config.yaml
n_layer: 8
d_model: 96
n_experts: 192
experts_per_token: 4
d_expert: 48
d_shared_expert: 0
activation: "reglu"
moe_layers: [0, 2, 4, 6]
router_score: "softmax"
normalize_top_k: false
routed_scale: 13.3
balance_loss: 0.00919
balance_bias: false
router_z_loss: 0.001
n_groups: 8
groups_per_token: 3
init_std_router: 0.0191
lr_router: 0.00129
vocab_size: 8192
norm: "rmsnorm"
norm_eps: 1e-06
tie_embeddings: false
optimizer: "cautious_adamw"
lr: 0.00297
beta1: 0.9
beta2: 0.95
batch_tokens: 65536
seq_len: 1024
train_tokens: 370300000
steps: 5651
dataset: "wikipedia_en"
Below are experts of layer 2 (counted from 0) of a mixture-of-experts language model. Rows are named router (the router's row for the expert), gate (a neuron's input weights, with its number), up (a neuron's input weights, with its number), down (a neuron's output weights, with its number) and show model dimensions 0-95. Each number is 128 + 24 x the weight over its row's rms, rounded and kept within 0 to 255.
Before each expert's rows: a language model's description of what the expert responds to; "gets" lists some tokens that make up at least twice as much of what it gets as of all text. This comes from a sample of Wikipedia text that the model never trained on. Tokens count by the router's weight.

# expert 60
What it handles: Final digits of numbers in sports standings and statistics tables, especially the points column, such as 6(0), 8(1).
gets: "0", "5", "7", "6", "8", "3"
router [141 127 145  79 148 107 148 126 169  85 156  84 112 132  87 112 126 143 157 103 145 148 122 141 130 134 121 122 114  97  96 181 161  89 111 136 149 137 140 101 155 117 155 132 120 119 157 112 158 132 137 103 122 147 151 191 146  83 144 164 127 157 149 160 118 123 102 138 128 118  98 123 114 113 122 131 170 114 122 141 121 153 132 158  89 138  72 139 114  97 151 104 123 108 139 167]
gate1 [142 125 135 132 124 119 145 143 108 137 157 129 113  83 124 127 112 108 145 171 125 133 178 130 153 138 142 103 182 170 129 102 101 135 146 149 146 115 135 139 130 126 151 148 145 123  91 147 140 106 153 126 142  72 117 138 184 168 160 152 134 145  72 117 139 150  98 124 157 118 119 108 145 140  66 130 108  89 141 127 144  67 106 173 124 131 130 103 111 122 152 113  98 112 129 132]
up1 [131 151 113 140 141 127 124 134 111 146 109 122 109 187 143 124 132 145 154 104 128 124  79 164 108 102 147 143  85 103 131 129 147 145 127 131 125 117 133 154 169 129 127 135 103 119 137 110 114 139 146 135 122 142 135 136  97  95 143  90 112 135 170 115 145 141 157 133 104 130 151 147 121  98 195 115 116 174  95 145 143 149 170  59 183 101 130 129 135 127  72 167 136 132 140 103]
down1 [135 127 136  94 127 106 152  90 116   0 113 115 144 142 124 126 115 157  98 105 102 104  98 123 135 169 109 128 134 117 144 132 116 137 113 132 135 124 137 113 106 120 120 148 132 121 113  97 184 149 136 131  97 117 140 111 160 149 129 107 115 110 135 109  94 109 111 155 138 147 129 114  52 131  95 108 159 141 136 120 117 134 112 135 107 127 145 130 118 116 129 158 113 149 133 130]

# expert 55
What it handles: The or the beginning titles and noun phrases, often after commas, periods or of, as in My Mother, the Mermaid.
gets: " the", " The", "The", "the"
router [144 147 150  96 142  95 148 113 140  69 128 108 109 134  78 134 105 160 151 122 136 139 107 137 111 105  79 123 144 116 106 161 154 105  92 142 148 161 153 118 139 110 150 146 116 121 124 109 161 129 152 109 104 155 172 169 137 117 113 134 121 136 119 140 105 153  80 126 151  90 101 135 112 111 133 122 151 107 114 163 114 145 120 163 116 124  99 167 100 105 150  88 140  79 172 142]
gate1 [178 122 131 131 154 113  98 108  95 130 142 158  95 122 102 108  88 168 141 110 149 123 145 125 105 136 154 122 130 125 176 120 189 121 129 128 139 142 143  89 136  55 104 149 129 145 139 125 117  86 134 131 129 171 136 116 112 131 114 139 138 134 129 141  92 118 146 118 142 192 115 154 131 136 107 170 142 164 122  99  82 126 133 113 131 160 149 130  91 129  95 113 174 116 119 126]
up1 [148 117 102 142 127 121 105  95 117 144 137 162 109  82 108 136  90 127 126 145 133 119 143 148  86 147 156 131  92 151 172 131 146 126 142 145 111 122 157  97 167  83 117 135 139 121 115 138  91  84 120 156 134 143 152 159 100 156  88 132 163 130 117 124 117 136 131 102 142 203 134 153 150 153 134 165 122 161 121 101 114 119 141 110 140 166 156 129 134 139  77  85 155 106 127 116]
down1 [151 102  93 142 165 140 163 114 148 130 160 131 148 132 146 157 102 124 116 107  95 111 198 141 118 141 130 116 116 114 123  94  77 130 122 149 115 106 186 141 116 128 149 152 113 143 112 146 107 138 111 139  67 134 141 136 144 155 157 122 136 101 102  87 122 132 108  97 120 106 144 127 121 183 125 106 159 125 153  90 115 109  90 155 128 129 143 142 117 124  73 111 128 135 131  81]

# expert 45
What it handles: Hyphens, en dashes and slashes joining compounds, place names and number ranges, such as Inverness-shire, co-worker, 26–34.
gets: "-", "–", "/", " (", " up", " dis"
router [139 147 154  86 170  93 158 123 156 112 134 111  88 134 112 132  93 161 171 108 142 157 101 125 125 115  91 104 123 100 111 165 129 124  93 121 137 141 166 132 107 102 158 176 128 117 145  87 135 127 127 136 117 150 190 133 142 132 135 152  84 156 153 164  86 133 100 148 136 129 103  89 116 111 116 126 172 127 126 148 129 151 140 153 109 113 122 157 117 108 151 112 160 116 136 165]
gate1 [155 148 126 121 156 124 176  79 140 122 155 140 139 103  74 101 152 137 158 100 158 124 141 110 125 129 170  90 136 151 151 146 156 138 141 129 123 113 115 133 111 132 124 141 134  91 134 106 129 152  96 112 146 116 133 141 127 151 172  84  88 126 134 132  96 125 129 156 154 147  95 121 105 134 149 170 103 135 140  96 117 156 138 160  87 110 152 170  98 152 156  93 131  86 174 137]
up1 [131 106 130  95 108 127 110 169 141 121 124  99 123 157 122 138 111 130 101 133 110 120 129 176 111 115  89 115 124 153 119 115 137 111 122 100 168 143 126 103 137 111 161 125 112 143  86 126 130 125 127 116  79 133 108 129 140  85 118 160 171 133 146 160 170 132 127  79 111  87 161 138 128 135 106  60 138  94 115 164 150  87 128 110 145 145 108 116 132  76  91 135 111 163 111 156]
down1 [158 134 122 117 122 116  98 146 122 127 138 129 105 123  58 111  92 139 179 101 150  97 160 133 125 125 102 143 102 120 142 123 157 155  97  91 111 147 176 112 133 129  91 141 113  90 143 143 148 115 157 155  91 122 120 119 173 134 156 115 148 117 115 134 139 135 112 141 127 132 124 145 122 116 129 119 145 116 108 128 162  89 120 133 108 113 175 115 177 117 119 142  83 112 117  47]

# expert 33
What it handles: Sentence-opening There or there before are/is/were, plus paragraph-ending breaks and See, such as "There are many", "There were".
gets: ".\n\n", " there", " There", "There", "See", " See"
router [114 146 166  88 154 110 159 132 177  74 183 122 114 139 106 116 114 138 147  96 143 149 101 114  85 122  88 136 156  94 118 150 133  96 108 146 156 142 140 140 135  84 140 152 122 142 145  98 175 134 142 102 115 143 170 124 141  95 118 160 142 159 125 147 104 140 105 116 144 124  96 107 100 104  76 159 137 106 100 134 116 146 149 142 118 116 128 162 123 114 151 122 128 115 164 147]
gate0 [140 170 146  99 144 117 128 136  86 115 166 106 104 101 125 135 112 130 100 130 121 164  91 117 163  88 124 102 133  87 131 114 134 131 124 129 146  75 165 108 161 108 130 117 154 158 145 143 182 168 143 122 137 153 137 141 143 136 179 174 156 114 121 149 127 124  89  86 113 116 123 106 111 144  95 142 157 152 149 141 126 148 165  97 143 145 144 176  86 138 114 129 124 121 148 129]
up0 [116 127 139 153 123 149 125 154  99 130 133 136 150  92 151 181 125 123  76 145 112 144  93  99 149  75 149  88 142 112 104 113 132 151 105  97 124  62 144 152 177 110 103 120 123 141 118 161 159 145 140 151 108 131 156 128  95 104 179 152 151 125  99 147 122 140 141 100 109 116 141 104 113 153 105 130 135 131 161 135 125 166 153 100 143 126 151 174 124 170 126 122 114 149 140 130]
down0 [129 123 120 117 148 134 139 102 101 116 118 128 138 118 123 142  89 142 125 127 102 141 134 147 185 113 174 174 138 109 120 106 120  82 113 134 126 168 147 103 112 182 116 153 148 164 150 123  84 184 153 133 140 151 125 112 101 121 141 150 111 178 172 134 101 121  95 131 120 115 118 138 147 151  73 108 116 130 119  97 130 146 122 179 128 135 175 127 133 123 128 126 127 131 159 179]

# expert 32
What it handles: Word-initial prefix pieces such as un, re, sub, inter, ob, high, as in un-opposed, un-ified, ob-jection.
gets: " un", " re", " sub", " Re", " Un", " high"
router [151 145 147  99 173  86 141 112 148 106 139  68  86 121 119 130  85 150 139  81 138 154 116  98  85 109  93 131 116 115 125 137 150 127 121 140 132 150 147 112 107  95 161 155 105 142 154  97 136 110 147 126 103 140 147 152 133 106 114 161 103 161 154 152  95 136 114 167 122 144 107  99  91 118 133  96 143 125 123 129 115 171 139 148 114 132 123 165 104 131 147 102 172  94 155 155]
gate1 [115 143 112 116 138  81 153 145 147 117 134  91 174 133 151 179  86 133 113 120  98 105 120 146 101 108 104 167 121 141 166 113 140 125 135 125 123 167 155 140 168 137 134 127 145 144 122 150 121 175 131 169  62 154 154 158  76 122 141 126 128 120 138 137 145 128 127 126 143 101 150 110 166  86 122 134 123 126 119 112  93  83 139 101 107 144  93 121 172 160 124 112 108 148 136 114]
up1 [ 75 104 147 132 117 151 117 144 142 121 104 132 115 151 102 123 170 124 161  93 142 165  94  83 121 120 126 127 143  69  96 151 153 127 106 134 138  84 103  98 112 166 145 139 116 117 126 159 133 117 131  91 134 120  82 101 162 164 147 110  85 151  97 123 118 132  90 132 121 128  99 127 116 130 134  86 142 111 138 124 162 161 150 164 141 134 115 129  89  89 111  95 139 105 107 119]
down1 [163 143 123  74 120 151 131 127 169  12 118 131 118 120  99 124 125 121 158 148 109 133 131 117 152 131 115 145 145 156 113 153 112 122  91 143 142 151 136 118 113 146 116 141 128 113 129 122 142 125 127 119 130 127 118 142 180 132 119 138 123 140 122 127 131 107 147 136 131 127 138 130  21 125 108 138 129 134  77 143 134 156 130 142 132 134 132 142 117  83 113 145  93 135 107 128]

# expert 12
What it handles: Short capitalized first pieces of split names and words, often in tables, such as In(grid), Be(gović), El, Se(an).
gets: " In", " Be", " El", "In", " An", " Mon"
router [158 156 160  87 173  93 164 105 128  95 130  70 112 147 108 122 106 141 133 103 157 153 129 115 117 124 106 128 131  79 123 142 160 137 106 141 127 140 142 123 119 110 127 164 107 145 146 112 139 142 142 134 104 168 148 180 152  94 128 160 111 170 129 141  98 153  61 166 154 127 107 118 136 108  99 144 142 120 124 139  89 124 132 156 125 120  95 151 132 127 165 113 141 103 128 164]
gate0 [112 133 124 109 114 128 125 122 147 113 159  86 143 143 142 152 136 114 116 175 145  90 119 141 131 115 127 135  66 150  92 191 163 132  95 190 129 132 150 129 138 149 136 165 151 131  97 165 143 163 125 153 121 112 113 178 128 125 111 164 130  88 158 160 129 120  92 117 154 145 169 140 137 100 117 148 122 124 138  85 107 134  95 139 140 128 114 159 161 118 121 140 137 122  91 127]
up0 [ 99 146 118  94 110 115 132 106 161 116 136  97 142 163 145 187 142 150 121 167  90  74 130 112 144 145 110 112 113 175 111 158 154 139 120 132 101 132 134 153 147 109 110 145 118  96  90 152 149 175 129 142 122 129 107 131 154 175 147 142 109  97 122 158 131 122  90 134 129 134 163 110 143  81  94 155 151 134 133 102  85 126 101 141 135 140  94 159 153 134 125 145 103 107  93 116]
down0 [136 134 123 146 114 135 123 112 135 191 126 125 126 122 105 136 149 144 142 111 119 107 116 137 116  97 110 133 108 136  93 142 114 103 159 126 147 117 134  92  97 153  96 106 107 103 100 121 105 136 103 105 123 144 115 174 153 107  99 134 132 147 113 140 148 150 116 154 124 159 126 119 179 129 139 119 132 175 188  99 130 108 123 100 217 164 180 138 116 125 114 120 116 101  88 110]

# expert 24
What it handles: Last digits of long numbers like decimal coordinates, postal codes and years, such as 46.1397(2)°N, 199(4), 776-001(0).
gets: "0", "7", "4", "5", "3", "8"
router [129 128 146  96 136 119 165 123 149  83 176  92  81 129  92 130 103 133 177  98 141 146 103 124 124 101 114 113 124 112 105 127 159 115 132 134 178 130 156 143 121 107 168 140 103 133 159 108 144 122 153 103 112 150 135 158 129 142 114 150  95 161 135 165 105 144 102 134 137 145 127  97 101 111 116 151 155 129 106 126 129 150 117 172  96 145 108 168 100 121 182 103 165 104 162 140]
gate1 [134 105  99  97 128 119  54 154 137 141  98 115 160 108 161 124 162 116 111 163 114 121 146 156 138 112 135 137 105 129 141 144 123 151 147 138  89 109 107 176 168 123 105 105 186  78 130 146 172 126 153 111 146 130 120 166 105 125 107 159 138 161 135  99 104 125 140 117 127  78 108 125 112 116 106 107 125 147 118 165 127 112 123 115 132 117 121 152 137 110 165 144 124 168 101 167]
up1 [128 126  86  94 102 123  84 130 142 155 132 102 130 102 135 156 143 129 129 183 113 112 125 157 160 125 148 108 103 114 141 119 111 125 128 180 130 117 126 173 189 107  88 112 144  78 144 127 160 120 199 108 136 122 104 143 122 107  90 161 140 133 102  92 118 134 157 152 140 101 122 114 104 121 154 128 117 124 123 154 121 102 127 106 165 131 139 141 137 146 146 148 159 153  90 148]
down1 [124 154 135 150 106 114 136 149 147 211 136 150 128 148 139 130 102 130  83 138 105 138 156 120 133 121 126 130 167 113 131 149  84 152 111  82 149 123 117 112 117 135 117 144 124 158  92 104 109 136 117 137 120 125 111 110 124 141 181 103 144 131 158 152 167  83 123 106 135 150  89 112 195 111 147 126 109 119 121 130 129 151 150 135 141 126  75 157 104 110 110 144  72 132 132 102]

# expert 56
What it handles: Nouns ending phrases before commas or periods in war and biography contexts, such as World War II, space, action, troops.
gets: " time", " life", ",", " States", " II", "2"
router [131 136 167  70 146  87 160 124 164  93 155  76  98 134  90 128 105 139 156 102 118 155 109 128 114 132 108 112 135 105  94 166 161 111 100 115 164 144 153 130 105 115 165 140 114 128 144  98 140 139 157 115 114 136 150 152 166 130 120 161 106 155 129 165  86 142 108 143 130 116 118 108 124 108 107 125 152 100 111 145 119 150 110 163 101 112 104 133  93  99 146  89 164 119 141 149]
gate1 [128 142  85 159 163 121 123 122 138 127 129 149 127 100 128  95 134 117 110 134 112 124 114 117 123  97 102 148 130 112  95 114 101 146  81 126 154 143 158 172  95 123 142 121 126 104 103 158 109 136 132 128 128 161 103 139  90 111  88 120 116  73 169 196 121 117 146 138 139 153 159 114 122  70 113 132 143 141 137 151  90 118 120 125 129 138  84 108 104 149 102 150  85  79 108 121]
up1 [130 129 107 153 137 136 117 109 114 141 140 160 152 106 152  94 132 100 118 150  94 145 155 125 164 131  89 141 134 162 135 106 116 129 101 137 148 162 155 157 116 152 146 117 143  82  99 163 112 106 120 128 121 140 104 162 131 115  89 162 153  82 169 209 123 137 164 127 131 120 175 143 145  86 144 132 169 139 118 153 119 124 130 155 151 121 119 116 124 141 117 151 105  76 121 138]
down1 [149 132 152 179 121 104 148 136  62 200 143 146 161 118 112 143 123 119 148 169 167 116 113 101 131 133  87 132 123 119 113 128  85 130 116 188 152 132 132 115 110 125  88 115 145 145 110 103  84 116 134 133  99 145 145 136 142 144 160 156 166 100 134 150 145 136 111 112 127 108 130 116 134 139 168 131 149 123 164 140 120 116 101 143 107 150 143 115 137 162  98 130 143 120 105  76]

# expert 23
What it handles: Word-final suffixes of Latin species and genus names and other long words, like -ium in Mycobacterium, -idae, -us, -atus.
gets: "us", "ium", "ia", "a", "idae", "atus"
router [125 128 164  92 139 122 173 112 149  90 148  94  95 144 105 130 128 117 151  79 145 169 124 117 118 130 104 112 149 120 105 153 163  92  75 134 165 131 134 123 115 123 172 172 112 125 124 105 165 160 167 138 131 140 154 155 147 142 123 166 124 128 159 145  91 126 112 108 152 111 101 127 127  88 120 132 135 107  94 156 122 134 136 144  73 107  98 138  94 103 136 113 144 103 158 147]
gate0 [133 113 122  82 150 125 116 137 112 133  75 124 137 148 128 122 134 125 118 130  73 119 169 145 109 135 133 127  73  80 142  83 108 120 146 132 139 136 118  60 152 120 148 148 114 109 104 109  76 105 123 106 166 148 126 138 110 128 111 138  99 123 147 162 140  84  90 136 111 100 146 107 135 130 169 124 140 148 133 120 115 169 109 153 112 105  98 111 130 104 140 107  99 179 121 151]
up0 [117 117 141  89 132 156 141 153 123 147  87 152 137 132 155 148 149 108 108 121  89 101 162 120 112 138 146 127 101  83 138 104  97 120 143 112 144 147 117  66 124 126 128 135 137 110  83 112 110 121 121  90 160 117  94 126 104 132 113 131  93 118 115 141 141  86 114 122 101 110 149 137 159  89 158 124 157  94 135 106 132 179 102 132 118  95 128  73 152 112 138 137 107 196 132 108]
down0 [110 117 133 160 116 150 147 150 125 233 118 133 109 104 106 133 134 127 139 144 178 167 122 128 128  87  99 128 135 123 108 149 157 123 119 149 105 132 142 148 129 123  89 134 144 111 155 156 118 108 135 137 103 113 138 124 117 102 134 114 147 116 113 130 113 180 171 127 112 133  99 155 211 124 116 153  99 115 134 128 140 139 122 110 134 118 140 149 125 139 100 141 132  99 124  65]

# expert 50
What it handles: Bullet dashes starting list lines after headings like See also, and common English first names like John, William.
gets: "-", " William", " John", " -", " Thomas", " Michael"
router [125 155 148 100 153 108 157 101 160  97 138 103  93 159  79 135 108 154 185  86 127 166 120 132  86 129  88  97 108  96 107 154 121 115 112 140 148 138 152 136 160 111 141 165 116 118 149 106 176 126 140 133 111 153 152 136 152 134 119 160 141 135 104 148 118 130  92 116 153 114  99 129 124  89 106 106 165 114 118 143  97 143 152 143  96 113  88 140 119 109 159  94 129 114 136 148]
gate0 [119 111 121 157 140 130 156 132 143 110 161 138 162 101 159 114  97 115 126 115 166 146 151 122 120 120  91 122 175 172 140 130 119 119  49 126 119 124 144 135  93 141 147 129 106 128 142 124 160 147 156 133 147 109 183 127 170 155  79 125 130 152 180 162 138 158 110  86 124 133 136 129 136 122 121 142 133 112  99 172 105 118 131 134 103 117 100 123 106 116 151 159  87  95 126 152]
up0 [109 160 139 121 137  98 126 158  95 138 118 113 108 117 100 131 150 140 131 169  86 133 108 138 141 116 157 142 113  69 122 136 148 132 168 120 152 156 115 108 185 116 130  91 130 134 132 111 108  84  80 110 106 153  94 125 112 101 173 149  98 130 108 120  97  93 131 156  95 144 132 128 102 150 143 136 102 147 148 102 160 155 114 150 127 150 137  96 106 137  99  81 154 172 129 128]
down0 [127 116 111 140 101 120 116 133 120 124 133 124 136 109 116 148 173  93 121 163 139 133 161 115 143 158 126 167 148 117 157 146 123 139 161 110 107 148 119  63 123 149 127  95 130 109 132 106 111  79  91 121 159 143 124 129  81  92 123 107 105 159 119 120 166 140 158 142  97 162 139 151 151 112 144 120 117 156 133 163 155  74  96 109 156 111 118 118  84 107 120 107  91 121 100  80]

# expert 51
What it handles: Auxiliaries was, were, been after a subject, digits in dates, and invisible marks in coordinate lines, as in "was elected".
gets: " was", "1", " the", " were", " been", " also"
router [134 146 160  79 168  91 153 121 164  93 159  93 108 129  92 131 116 148 168 106 141 156 107 137 116 114  96 107 132 103 109 141 164 120  98 137 173 149 146 124 137 121 152 155 109 123 145 107 148 145 155 107  96 157 148 154 139 119 124 159 117 137 134 153 105 137  86 149 133 101  93 122 102 100 100 141 162 103 102 157 124 148 128 159  93 139  97 153  94 116 145  99 151 105 157 154]
gate0 [103 128 112  90 163 107 130  94 145 110 143 147 148 131 157 129 115 152 144 186 145 170 139 141 141 141 145 166 104 125 141 117 166 151 128 143 160 140 126  63 129 137 138 110 138 126 145 169 124 126 117 154 135 142 175 131 164  79  99 161 172 106 139 106 121 137 137 169 150 117  80 120 126 105 104 167 139 130  83 165 149 168 137 128  90 111 128 104 128 141 139 129 124 143 119 124]
up0 [137 118 151 110  72 132 121  94 114 109 122 121  72 116  98 141 136 122 144 120 148 113 124 130  96 126 144  90 104 103  88 124  97 105 125 131  84 116 168 135  94 133  90 112 105 116 152 132 148 123 163  85 128 135  93 149 131 123 170 116 110 130 137 148 147 137 146 106 103 134 153 123 117 161 111  98 110 133 134 121 111  66  97 173 136 101 150 106 124 134 124  69  89 154 151 152]
down0 [142 160 113 150 124 107 150 128 158  94 149 131 104 114 148 131 170 181  76 116 103 129 141 164 141  89  98 142 106 107 156 109 112 123 119 115  88 101 148  87 140 176 100 121 126 121 113 155 138 127 101 124 109 166 135 149 141 188 124 125 130  98 160 134 137  96 171 145 168 127 166 122  65 122 149 132 138 158 135 106 120 166 146 126 146 123 151 141 127 145 138 136 128 144 131 144]

# expert 20
What it handles: Mostly the article an after is, as, of or was, plus prenominal adjectives like main, major, popular, Royal.
gets: " an", " An", "an", "An", " main", " Pan"
router [137 148 172  96 170  94 144 132 152  73 125  81 115 154  85 128 102 168 174 111 138 163 118 144 100  94 112 112  93 111  98 155 129 141 103 150 129 139 145 103 138 139 163 150  95 106 138  94 152 163 165 121  84 150 127 138 127 122 125 151 126 134 129 145 132 123  91 166 128 139 118  91 135  90 138 126 155 143 126 141 123 140 137 167 109 121 119 140 104 107 143 110 160  89 155 143]
gate0 [108 128 140  99 151  93 114  96 145 134 111 103  98 102  91 135 119 150 151 107 173 122 141 148 119  98 134 122  99 135 130 126 139  97 146  68 123  86 176 113 120 100 153 115 115 147 157  59 145  99 156 120 107 166 118 180 143 148 115 126  54 131 120 172 106 120 129 151 128 122 112 133 130 137 129 124 135 114 121 141 118 135 149 146  91 162 118 121 103 116 146 127 122  97 158 135]
up0 [103 104 140 126 161 108 100 128 122 153  74 131 133 128 135 127 122 143 109 125 146 131 172 163 110  92 151 158 114 164 152 109  97  99 167  89  90 101 175  90 150 118 148 110 121 146 163  99 134 104 159 147 115 164  94 146 109 152  88 115  84 108 112 161 148 133 114 136 113 167 138 123 152 149 158 128 127 132 141 112 123 106 154 141 148 170 139  97 139 108 121 142 103  98 131  97]
down0 [102 131 148  96 131 134  60 134 120 113  86 134 170 118 120 113 143  94  70 133 123 139 124 103 122 111 147 125 126  99 104 133 152 121 118 101 138 125 103 124 148 147 145 121 124 158 157 137 168 129 145 107 110 139 145 153  70 106  93 110  94 136 146 142 119 179  84 143 116 138 161 128 124  94 143 127 155 142 104 160  99 104 142 164 106 160 112 102 144 107 107 111 106  85  96 148]

# expert 31
What it handles: Word pieces inside Indian, Pakistani, Thai and East Asian personal and place names, such as Raj(amohan), Muham(mad), Sam(iy)appan.
gets: "y", "ang", "i", "ar", "ie", "ak"
router [150 151 165 109 175 106 141 100 142 115 168  88 117 127  86 138 123 136 153 101 148 151  94 119 107 141 116 117 120 104  88 155 160 133  98 130 173 146 137 126 145  97 131 156  93 143 137 112 167 151 141 110 126 133 151 172 134 121 112 146 109 141 110 145 105 146  64 147 138  96 115 117 111 116 137 142 146 108 118 140 103 120 112 158  62 109  90 141 109 120 156 115 139 107 167 158]
gate1 [190 130  98  75 139 128 135 112  99 135 113 131 147 154 121 149 130 135 149 161  93 137 170 138 109 167 130 101 111  79 134 111 132 155 129 113 132 148 156 104 156 110 109 100 146 135 121 121  97 131 151 102 143 132 147 148 178 115 120 106 111 151 101 150  77 110 117 178 102 111 109 132 143 114 131 122 142 100 137 125  75 152 126 130 122 138 149 106 126 117 174 129 109  95 187 148]
up1 [163 111 132 118 135 146 154 133 119 139  97 108 139 123 122 111 148 150 134 147 105 118 151 127 133 174 138 145 111 124 119 124 113 138 125 100 129 118 130  46 162 106  93 102 127 177 113 145 146 144 116  94 156 126 155 152 129 131 109 117 104 134  77 135  78  75 134 124 138 113 103 109 172 143 151 140 123 110 110 135  47 139 131  96 103 109 150  93 138 122 136 137 119 126 165 102]
down1 [146 125 117 151 145 135 124 145 117 168 122 130 142 150 147 102 162 137 143 119 121 158 136  78  96 140 114 142 104 143 106 133 147 169 137 108 111 132 154 127 165 140 122 128  93 133 141 118 150  90  85 122 124 130 186 112 101 151 145  94 153 141 133  82 140 133 112 130  85 101 125 126 168 152 140  95 108 134 145  84  80 167 137 123 106 119 135 146 135 139  64  97 104 140 176 147]

# expert 48
What it handles: Second or middle digit of short numbers in text and lists, such as goal minutes 7(4)', ages 2(9), 10(5).
gets: "6", "5", "4", "3", "0", "7"
router [136 136 150  84 144 104 149 110 146 103 145 109 107 111  80 131  99 140 163  97 154 172 116 120 134 120  97 107 114 123 103 174 135  81 111 114 135 142 143 117 164 126 158 135 111 126 154 117 139 127 154  90 107 182 129 146 178 103 127 160 105 158 106 143  97 161 113 128 127 122  92 117 118 117 132 122 147  91 116 113 111 154 103 161  98 112  90 139 108 121 177  96 135 107 158 152]
gate1 [143 127 115  89 113 162 118 129 127 122 163 127 100 133  94 156 145 134 135 152 140 229 161 136 132 174 133  98 123 111 113 158 123 155 130 108 152 132 129 135 175 103 170 133  97  89 136 151  85  96 148 114 117 169 117 148 126 151 106 133 153 103 110 152 130 163 127 129 152 158 147 120 140 151 127 142 148 157 118 121 140 165  80 119 101 132 139 123 127  97 130 112 126  97 133 144]
up1 [113 125 124  97 148 142 115 128 125 139 118 122  78 165 105 121 120 130 194  94 117 141 170 140  99 112 119 125 129 105 147  91 136 123 126  91 122 135 157  86 133 100 130 103  59 112 153 136  95 100 164 165 101 150 129  93  87 127 133 132 146 107 114 135 129 147 100 138 127 160 146 136 117 153 113 110 128 127 105  84 155 133 124 100 125 145 175 131 147 109  70 146 138 142 160 113]
down1 [100 100 110 114 128 136 128  94 151 111  83 106 142 114 170 129 141 123  77 134 166  98 129 113 197 158 116 138 129 149 135 134 123 139  71 114 107  95 116  92 142 134 117 130 103 138 103 132 150 161 135 139 142 122 191 131 144 113 117 141 121 113 147 130 105 125 166 151 172 154 111  98  95 131 134 146 111 167  93 134 155 173 102 127 111 109 121 127 129 114 174 130 136 162 154 139]

# expert 0
What it handles: Start of infobox fields and table headers in sports and biography articles, such as Current team, Apps, Released, Born, Spouse.
gets: "\n", " Born", "-", " Team", "0", " Apps"
router [142 115 163 107 154  88 169  99 135  95 164 100 118 152 119 153 103 137 146 108 143 133 130 151  82 105 106 113 126 115 110 136 155 105 109 159 153 159 119  91 131 119 146 137  88 125 160 114 149 150 129 119  71 134 137 130 170 103 135 147  99 150 166 167 116 130  99 166 115 103 126 142  84 100 130 129 155  84 118 117 124 134 153 165 125 114  81 136 121 107 153 128 143 127 135 177]
gate0 [133 109 161 117 112 109 127 199 141 107 148 148 145  65 135 112  84 120 146 138 140 140 107 138 113 147  78 149 148 125 149 153 163 114 135 138 123 141 100 124 134  98 154 134 102 166 142 147 138 120 155 134 131 145 149 145 100  93 122 141 131 196 122  87  75 108 134 149 114 146 163 144 105 166 119 126 167  91 119 119 158 127 149 128 158 112  95 128 111 113 123 142 117 108 138 149]
up0 [106 138 117 151 146 107 120  62 127 132 147 121 113 190 131 102 143 109 119  94 125 121 155 112 114 146 151 115 134 157 117 136 110 119 117 123 150 172 155 172 101  80  95 142 111 155 119  81 153  97 139 131 127 128 110 128 156 164  96 129 105 118 107 148 178 148  90  95 145 149  91  79 140 105 133 124 159 145 140 124  94 152 108 152 114 132 105 165 107 133 137 108 131 130 138 100]
down0 [152 118 146 138 150 123 116 118 141 117 185 124  78 144 171 159  98  75 129 139 142 100 138 159 117  87 157 110 126 110 108 104 164 130 152 159 128 106 125 118 161 107 114 104 148 159 114 136 151 144 146 137 105 105 116 145 153 129 115 131 107 129 166 186 117 149 139 117  89 148 140 131  80 166 127 131  71  88  95 107 141 104 143  85 133 109 113 112 140 101 127 122 137 126 108 116]

# expert 26
What it handles: Word-initial pieces pro, e, micro, ra, O and internal ro in scientific and taxonomic text, such as pro-ximity, micro-glia.
gets: "ro", " Pro", " pro", " e", "O", " re"
router [144 128 147  93 149 112 148 118 161 102 127  84 107 131 127 123 118 143 150  83 169 158 134 125  97 142 110 112 165 115 135 142 152  63 112 154 160 140 156 125 122 127 173 163 126 127 126 118 169 127 152 120 111 157 161 150 123 144 118 179 117 170 134 144 122 136  90 157 147 119  91 135 137 117 119 117 161 128 114 142 129 158 134 156 102 133  82 165  93 105 151 120 126  90 164 155]
gate0 [162 107 151 155  98 140 100  80 121 122 127 123 123  68 145 114 154  88 119 156 110 121 125 138 135 141 156 113 126 142 120 166 126  93  94 112 119 128 145 157  75 109 126 123  90 130 125 153 181 119 162 107 128 136 111 127 120 126 113 113 156 120 162 166 136  99 123  80 142 125 160 128 124  95 119 146 115 113 157 127 117 154  68 177  97  88 138 102 148 125 118 157 143 147 137 114]
up0 [104 132 110 119 147 125 137 137 162  97 110 152 166 165 126 138 136 102 123 114 118 142 160 119  98 147  64 147 155 123 116  97 152 126  99  68 121 153 127 111 122 124 156 136 162 163 124 153 120 151 101 101 130 107 193 113 140 171 133 115 112 125 128  85 126 141  83 139 122 114 132  78 102 134 120 137 123 109 163 138 124 134 127  85 103 108  68 132 144 155 154 118 141 143 117 143]
down0 [134 155 143 144 105 107 142 151 125  65 134 103 125 165 175  92 167 160 143 131 167 113 196 118 104 159 128 153 117 112 142 112 115 102 162 161 129 117 145 140 122 118 157 100 156  90 132 135 135 131 127 175 120 106 159 150 115 129 153  81 150 132 109 137 131 121  85 155 134 112 114 106  89 126  91 156 126 112 147 141 118 140 110 140  97 139 155 165  95 144 140 143 126 143 135 155]